{
  "n_layer": 8,
  "n_experts": 64,
  "d_expert": 96,
  "d_shared_expert": 0,
  "activation": "swiglu",
  "moe_layers": [0, 2, 4, 6],
  "routed_scale": 1.0,
  "router_noise": 0.05,
  "lr_router": 0.00272,
  "vocab_size": 2048,
  "norm_eps": 1e-05,
  "beta1": 0.93,
  "seq_len": 512,
  "dataset": "wikipedia_en"
}
Below are experts of layer 4 (counted from 0) of a mixture-of-experts language model. Rows are named router (the router's row for the expert), gate (a neuron's input weights, with its number), up (a neuron's input weights, with its number), down (a neuron's output weights, with its number) and show model dimensions 0-127. Each number is 500 + 50 x the weight over its row's rms, rounded and kept within 0 to 999. Numbers have three digits each.
Before each expert's rows: a language model's description of what the expert responds to. This comes from a sample of Wikipedia text that the model never trained on.

# expert 25
Name-initial pieces. First pieces of proper names, often Japanese or foreign names in tables or credits, e.g. K-ishimoto, Bro-ncos, Ko-zhi; also line breaks.
router:502417421451477369569597466476543467476293521485541509463468531442453494499507546558519460453518503492530539493543444509540484539501425499516465472508428543559521585528474470562442452476530470435499531434467454416511505455452520463506539529478473476543565539544573572471490478443473432421486479521552517562546584564569557537482472462467541563442516428533497545524464502395549600465418
gate2:601471487516475488459510450539473540506551540460503482403468496492558551550485545519574481445498444429490580589476558583614473434535540447421525482528466523448468550520463490618491431511569440487505561560496526639542541473547480416482533506597435407477504567505564464480501371499428470541501464542514486436539515498572481509549432437460456518464527472556526585434464529501548537576532
up2:540574451514447451531466430577474565452423472485520579547438527562490484580439457509559526517518533569635463505468447520438524451523457471503517502488522603506463541470485518538418429492477457550473489532426498556514514494515576565376434557603456554535531468463405455523565540519447546508460524483470543505514458522545584474498537448415460483440461602575437417565477492549574442545544
down2:542483430519528541447542430600431502526478543539515474511454538495510501464529656462525485545533511495561473482459491437520502519486585497399552544504430480470514468550503570581492455538455455569424515390473499568509438540612515554469519555491461517496487424468559462488573484578490430490420511485541472474486476474554514466536535506581499521516501446391494585549538512483588434668423
gate3:516473588454572518535498411494491427474377445545475420541471434416439537502563450457414537534576543416456462529522474536443442524492487553456502528515458414517425499517445558586498480515460552439436568389479559511493461481435439426466532487436457490512484517524503404555445447474537472531514429509523592441507522419527556518487538398474581472554466458544414475498486495485544589499433
up3:503474607580396518460523497498445529400537491505558540564546524451621431452446470432570464574404443535589510487440494457539528405544496452568521499515489487435521588482526461464517484512474404477483587517596537538494595468517515458486476487435543455510410572483476490503537485512484484471400533488508482376525515486493494490451472438476486469570586456554526458465560547497544555451604
down3:546523568461446447537504484466503600494462548525645465571471556472484538441600496447564484594509449443428454565484524495489505487517548538506425563441526444490441491492451540535531489606466517605434550462552505583517545491467517455653468511505539501410488397549547522569543422535567496484519565513522605448474536415500436519516485474531487522529565467457422504525507474548440502497550
gate4:503561486488520455559499518516476525516546480532565487511426408486629450517496514426458502447458567450517564592528496658485575461473484509538505454551537436566485541476444555516463474424507513479492519530533524595455478519431517440449493558500451510550608560608518498580485427591556427448511539439487435577574559461445503447510527573527551526481577429576415510475523518522497506469438
up4:463441506567557527477463592515575524515469533527435544485506435521566497520478570527477492496589452491539477489528566511457414535577491429537575503547485372454478483554522492537462456506442537444481463553596459471411505450466592476498433402507484459517606498430525592468449450548447496557614487524422388576520513545499497421493504475540532529485477514460411383492493560471453556532531
down4:467422494481580563473442528523419454543512560594450550525365454416458464455588593546416552479524514437480497518554438520503542492451478587442465494517459443517493530467527457421520562504501547542533547479523440539490461444459452517542419531506491467532549503491590416447465600458456413560543433442512473508521574463488443443534545561533500546480458445542631531505475450429468517584503
gate5:506469399462506651505539484430438509549546460490557428468464520476529499499469505561501488472580413436491549541582463563483490450510589456471562486546531464438476593572517457585441475510492505440433555531556421482552490545518601485409525457542522519503513529496554527465456536580489428570533449525440519554518552410514584498425561527499497576590608497486478482473551609493488475480456
up5:624522535474546525517550512556462421545520520538540517472442434552445462556432544532497506540407573456512493514489431532481501568577525463457491541509518520405441483555431570441569537556472487567533505477406496546487474438502487457567419537556439553467507528524506573539433428493472548581542525460525561453463536541383515516517565429462514496409602451526413506450406534505516605446459
down5:519511516492484495492433552521576435545543578477568474447459399567450517478519462542500485571449362526523515538569490541524469551466508500545393501536488505380556519533438538507579469543529465422459529602436506514489533481503533547589469414561477445434531480474541374478497484554438457528532516538494552481449453430469472442527509540599497411486536516497463490589429407469423543565444
gate6:418460407423484559481463554438490505487511533473529537439373583390524551523476524502518456489576593510365473483426496550514501583540445463484495512538493514462547527465398481502468501489477494417511513403423487548462525521523519518494463452566449501456457567486561526478518515497471317502480533460427511548467587565514533461441465519540605561438554513548452486484501491499407477551496
up6:472499521467550556557437478529546522460432588477455496482474551511491446421545552486460516475551542426474575530520460540463453593475479454518488618371409381399422496477553572522553502509430458476487515480478493547604536536471491530423548520501525583441448499479554503472483506462531468451458522554481548509395565438509479545542651558520460475504463419445431440478453473524474454525465
down6:464448541476514475607446569463424517453424473478444504442579508483543536478541580483467487485595484472518583584458588517483493520577522560508603448523451417595578488577427537469588484553605500539541504507537423455445499486524442586525553443523431521547464573519544458514509513470571469582473529500518587463518495459552435526482496447501534452444373495494530484561563583488517493451515

# expert 16
Names and table entries. Capitalized words, numerals and letters starting a table cell or list item, e.g. Division II, Team Penske, R, British, William.
router:466436420400468379505556493438519513432371533424547495457509542484416473486592462527515420505496536467498544500521455500550489566481396468500462493553454495561487583524480441576419415470520458433510524447454475411525519478467503462492549550459457419552580450479560546481491453477478443438486488472581491512547596523591558517472520479500487536468523473551483542569475480430576618450437
gate3:542529504552565520559516523488460520500512439471445438451537470535426532525526389496534543451529572498458460554550503552458479565537521505521400510398431539442400491609501542560506483469559501519553499440511523561532506554470600530461476519455542393499626463553541446476492523571462562553507432479495436508460601409475613511520523505510582503443465449449464503475567516456618476562466
up3:484560550574455571456527462473485447496413571624499575418444488506458496504550584500437500542607512524474536497538397483531511540502409576585548446520487508542521465431554541534390542500496453416488451584519482475456521486514528512443537495511521443444430510536512518457452462535548524461578456573503553538550535413450398454542492514547507593544492560518531467619465475433495466494589
down3:589552501447429440514484554427511478472583409522539479492568533578460534607427477506439533526518508510527574445488409465553488492489444491428545450545475484540591582423514464520463498521564475499459463512525525437541550507431531471603571466537479518572482487484581467426466513465410517508449451469489553458455476466551557480500629512619497416568525513508466530495526527499607566549401
gate4:580540457586462440504498490548458555491499501459536520539466595542469513472554562425544478455587566515517523484498567579472451571433477511492408553440591536462499495481556526562448529455552512448450513410386493504426544572539496443446551549396400453574520492515524428427536577424430422451510517575484539486451489526504519470481531470511546538475535401502556560482481526413469440576490
up4:427550444515426492474536466489458583538494431525489476535458457448518489462469442504565433487542564468503473503442463483501363454421497485521595457550557420505469443521447467505469482513479520577542617545435556391496503572522510496473448525458492437540486483405472484481478410532476506510593528534504538453573533494448572423462449433518391548525534488455384521527459536626474498595479
down4:477502520419543587495482510573459619541501500546463506513410588480500462408608525496569483511523488533587451525438529560511484419510446476440421513501444492406417479461460491530553507498463414471385518588508549511536428630512589488487487615441493493546522523552435535464441443461479545486450507393533450500468480589407532525486531478506494458521573509494491584493455508490526508447493
gate5:513477529554482453514524431557544538495535496488586397488505535596507467568407513467547545548573486485407476462556492521491507438465433590523478582554468453467453604552561441491477536432539457518491450487497509483560504488477502417440520516621532467484468356494546431442510513550485443516420449536453591497528531493478447379474446585486574481470497489420540511511554535499568456448405
up5:610521489441480544405500439426479444525481460422456584497501521492517540468555519504580505466516555424452512618538500497521455498479481518545466500461438507502512486483667585553484466489419560521486568369485529465575391491433440582487493530507442506430510558479610549483395518442449472530467598442452479472522551525515484452489530442491497447500524476496479480520450505452496523620506
down5:458442561555547432412333600465471493442573536493538491487518474547527513458481496561495548506473486409456500523512559537496563510556485488484433507497543538465410517518549484537597459513412486509500469506478471480444507474513390557527459483427533480558416547434509445418438552489443468428518421521401542558554516508447563475446581491585502440502496457482528473485493510552470624450397
gate6:522465502512569444469457490486484481434453536467456486444445570502455487504437499565575544495499576493522515558505431439456437483506411539550459417567474511561519382518450497564536562467558495457458502510471537554485543503514520594477553498507498544550446477490631447435509522550486460427461364496452510500472459505492456403417605459583463495504530524630449515489455553492495413626466
up6:499456491535467575532441456515557471501429531498508504471488513530448527561526519497505449519534407471617489415563496468603444528509448396538438474503480503494498484422386539494611483501457525522491473439512543469437480452529616533458462509426590588493506464532541473458496505552479506465450493510503601462600502521392478573478586506424506441404540509504474419492414403571430521465534
down6:514537475390371491518462525607512580538513428549549517488555538501487537537468517523448514412549523477511500562511499503550516456451548547523617491554525522535387432513464488531450543492583505520425538562516529529488493479428519557510487496492496476469491465396455457531493530514548467399505505387564470463423418450474538450473544436518508504509458544382512456558475500480521513469696
gate7:506528552348531485536499550531560456443429564444501483600500462459428535539554499484550550520554432495493495438411454519645473595540496494464482515564398487562552484466530509584485478524547557432476495521515512441519524568531578575486552532501460506579471541534493473536553493561421451483486475525464491438547607495460567535481504535529478489407428515578564497431499470419575583464471
up7:553518613471457597562530480512499552543458545502502462501502498448509442477610510494477486483624437440543525399377494456519506478503372534479493532478464460503480459591512438443398432509489465475479534587517572508498478553575473421551535457422445562463462446531448440470567538485511590518512480469429616497531501475512438505492608529482556500503489555549493398523466476431561501509488
down7:562526498446468546539624537591518569526481568548466524485476425445568497487548556372523458516528493515512530571578465461456480464558485429503569548570574549552484493466544479544501486496452545479530478510402505521448496526483534389481495462512507614493486537430466556581503544515533507496426456475600518559427458478564451545446579492462517513367512454510489428448548449577528562533400

# expert 61
Pieces after Latinate prefixes. Word pieces right after prefixes like ex, dis, com, ac, inc, e.g. exp-l-oration, dis-ting-uished, ac-ce-pt, inc-re-ased.
router:527508520602531582505479512451480580512544507392518430472467574494509563528479484558475559594570590488535581522580468507574483497605487471411473463599506493532555510453549392534504520464508487418461521489527446525590550518522536443464518555504554522499525597528539518440514495489454439480543522558515587532548538520469457423540513478586552479491577494555407486388605507465489530497408
gate2:535461485564472532422503569477517573591437453493513399489496578584466427454462557539438545526524524410520567520505507405486572492514554497419587480499424538464466544488590482435478460501497532552551545467445518539518545500555524453523478541526518431537507522483509531414393428480413499461465530335424502537485484417531465422458587493477438546497484548495543495486419592515511526473567
up2:416426560470504513523437468529588634572485497508467504457556497491478494478510456524465442554598544531521471492464494528478492499507536567521527451517436548521461476631472547437488527495518436379540542496519472608572443478549471400509471461475540436453473490550434559518484385465505475530547476478675541512463603477462491590527521530442447504499440471579399522500474456521478507484500
down2:431561578558462507512464476460418448582508425529516440508513420563577444440496500607494519519489596538490518468503497534448519457515467436445464481495498411481420483508506541581591405502498410552529425540454490491470535540530504484569412530541478491480495402458554589490558572478546461471537389572542517516482496471442442487494515508515549561526539542448489439552546379473524595413562
gate3:511461451519575506453482457632539455435426551521498513456449503457552503483539478488463509489463476491432537597439502447531515467497469591500563490438502603472410539564522475537513507543406462552532484524557477476543566564515594499455510481588406501443548567439501432462534548494557474511492484557524549504515487561551454481513613430404411475528563430437539550510624495494557570418535
up3:561459581522520472527416550546572506438542580529471485577492612427504415551463528515536527424504528534526512551504508491522537519537530476562477557496455515469473502461570472471514492509452430453510561495610591559478477431502634599499463452417425441447496453536378489358447494455561502504536490488536528594479528545531504549444449546465552523450454500479450488542448581437441532515465
down3:637469419428518487486547457540541506535587475543551584578394511524571501486446478527550546483513516560548494518534494437591468439535451446544605529508579445495502529496550506502562558439474469422473627481578532512448488493437512470565430517539522464508546542514506561514552464583558408555438521462510529432459472501490524568485401464505503478542468479402427536510509466399482474434564
gate4:478546449480593508479530492520584484450365520400517471488496550422389523468379444552530572461454551508568550452435459511528436520543533541420484525440511531470500460476505548496576488454482532455482547417563432467507486454496562391567465549430462457465509512499476536483540489439546492523502486428472474458497555477406462431497533563567513431655464480476433531533453517573455488438532
up4:505522484519443501544402488448436471478462551532498463498549542523537590446526587515439630442567493529605458477463438533502437487645449529539518579511573484417482441508437545442566462504470513588495535523444448566598573496441484525453542456527546530464585497479488421450503480477483496463546549557521477431590546496556498523436504511501548461554489633534432508530518462441446563478507
down4:569529522462448558532515455633543526537416530464458452615593515475550549570396490518567583539558454526480493547487508521514463537555538534495551558509545565463524476463471523543533576443562509470431426496452486516425515447521521501476536436546465460537464499500495454456472481471432517492507441498504455473536404591539477521505495477401479454499465575585402517409459450575554602610564
gate5:514423526579510545389497485508517451521577480420471482541516581521458456452580597528457609440477496480545467497516490492423472449553561523459471538487562511538462449539497462576430501487604527496566506465546548480418580421444525531494535650381447527474528467448567462516419477520454510468461485481486471526440481503462513435603610414515469474485465553563472533493495470399485522513482
up5:554439502394505557477516500459503506465503432430533512513495433552407527516499474503445531618583491542503534374559495411555450384473525491531450527429564516426532587520466528376531523508535479469533467516595505546448449439564487521533515518499413447501472532546514541483553499501438474489596451445514457542577496470481529529479457488507427632482428481461546546498463550519612423465521
down5:576545469486470497502439500447490593453546565500542466501554499531557487430500426452472520578493475570479586388533524479471461474527484503512540396516538508459539651450440392505474566452589498529500597497520567390515460521412433421489506496550421428464558480519466475580488446514579438471436511415474475539553391486529580444528579531522486484510491472507484489496567514454511545490458
gate6:376421453511542474454536441481550480526597560565452468532560505568408516469497521602529553602555472443551484417485534443490606409500420507549510542480582545440455488542606590508544538498420542538471512457436482517499610486528542423529504452438497496561536540492589477486419561489542455516508516448544528452552461525541433543484579555553515456503509501542493530449450465530500553438503
up6:523534485650476549458580553456541419411523559421433546520515554408430471541527524534486509542495497376509437515542532500479475535485468429516447460588431435523513497485524476469504459424520556530501531514477439464436486482466595560595533526472505534504409558602492532530415549495521601532487499482508485462462391457604533539518500526400502442423460522543445491495444494559500582509483
down6:512447511465472466600484498490557511534457559400511516461583443478537503553475466452470469526480582592471409499527483573509443636518506502499483603500372560488424520430603559486413490554559466510465457583471513436530543454443445606434440457533513503512541464521494560449471553507512447447441466539527549460530578521502510474551464451510468492477443526458519550455470566496653515520481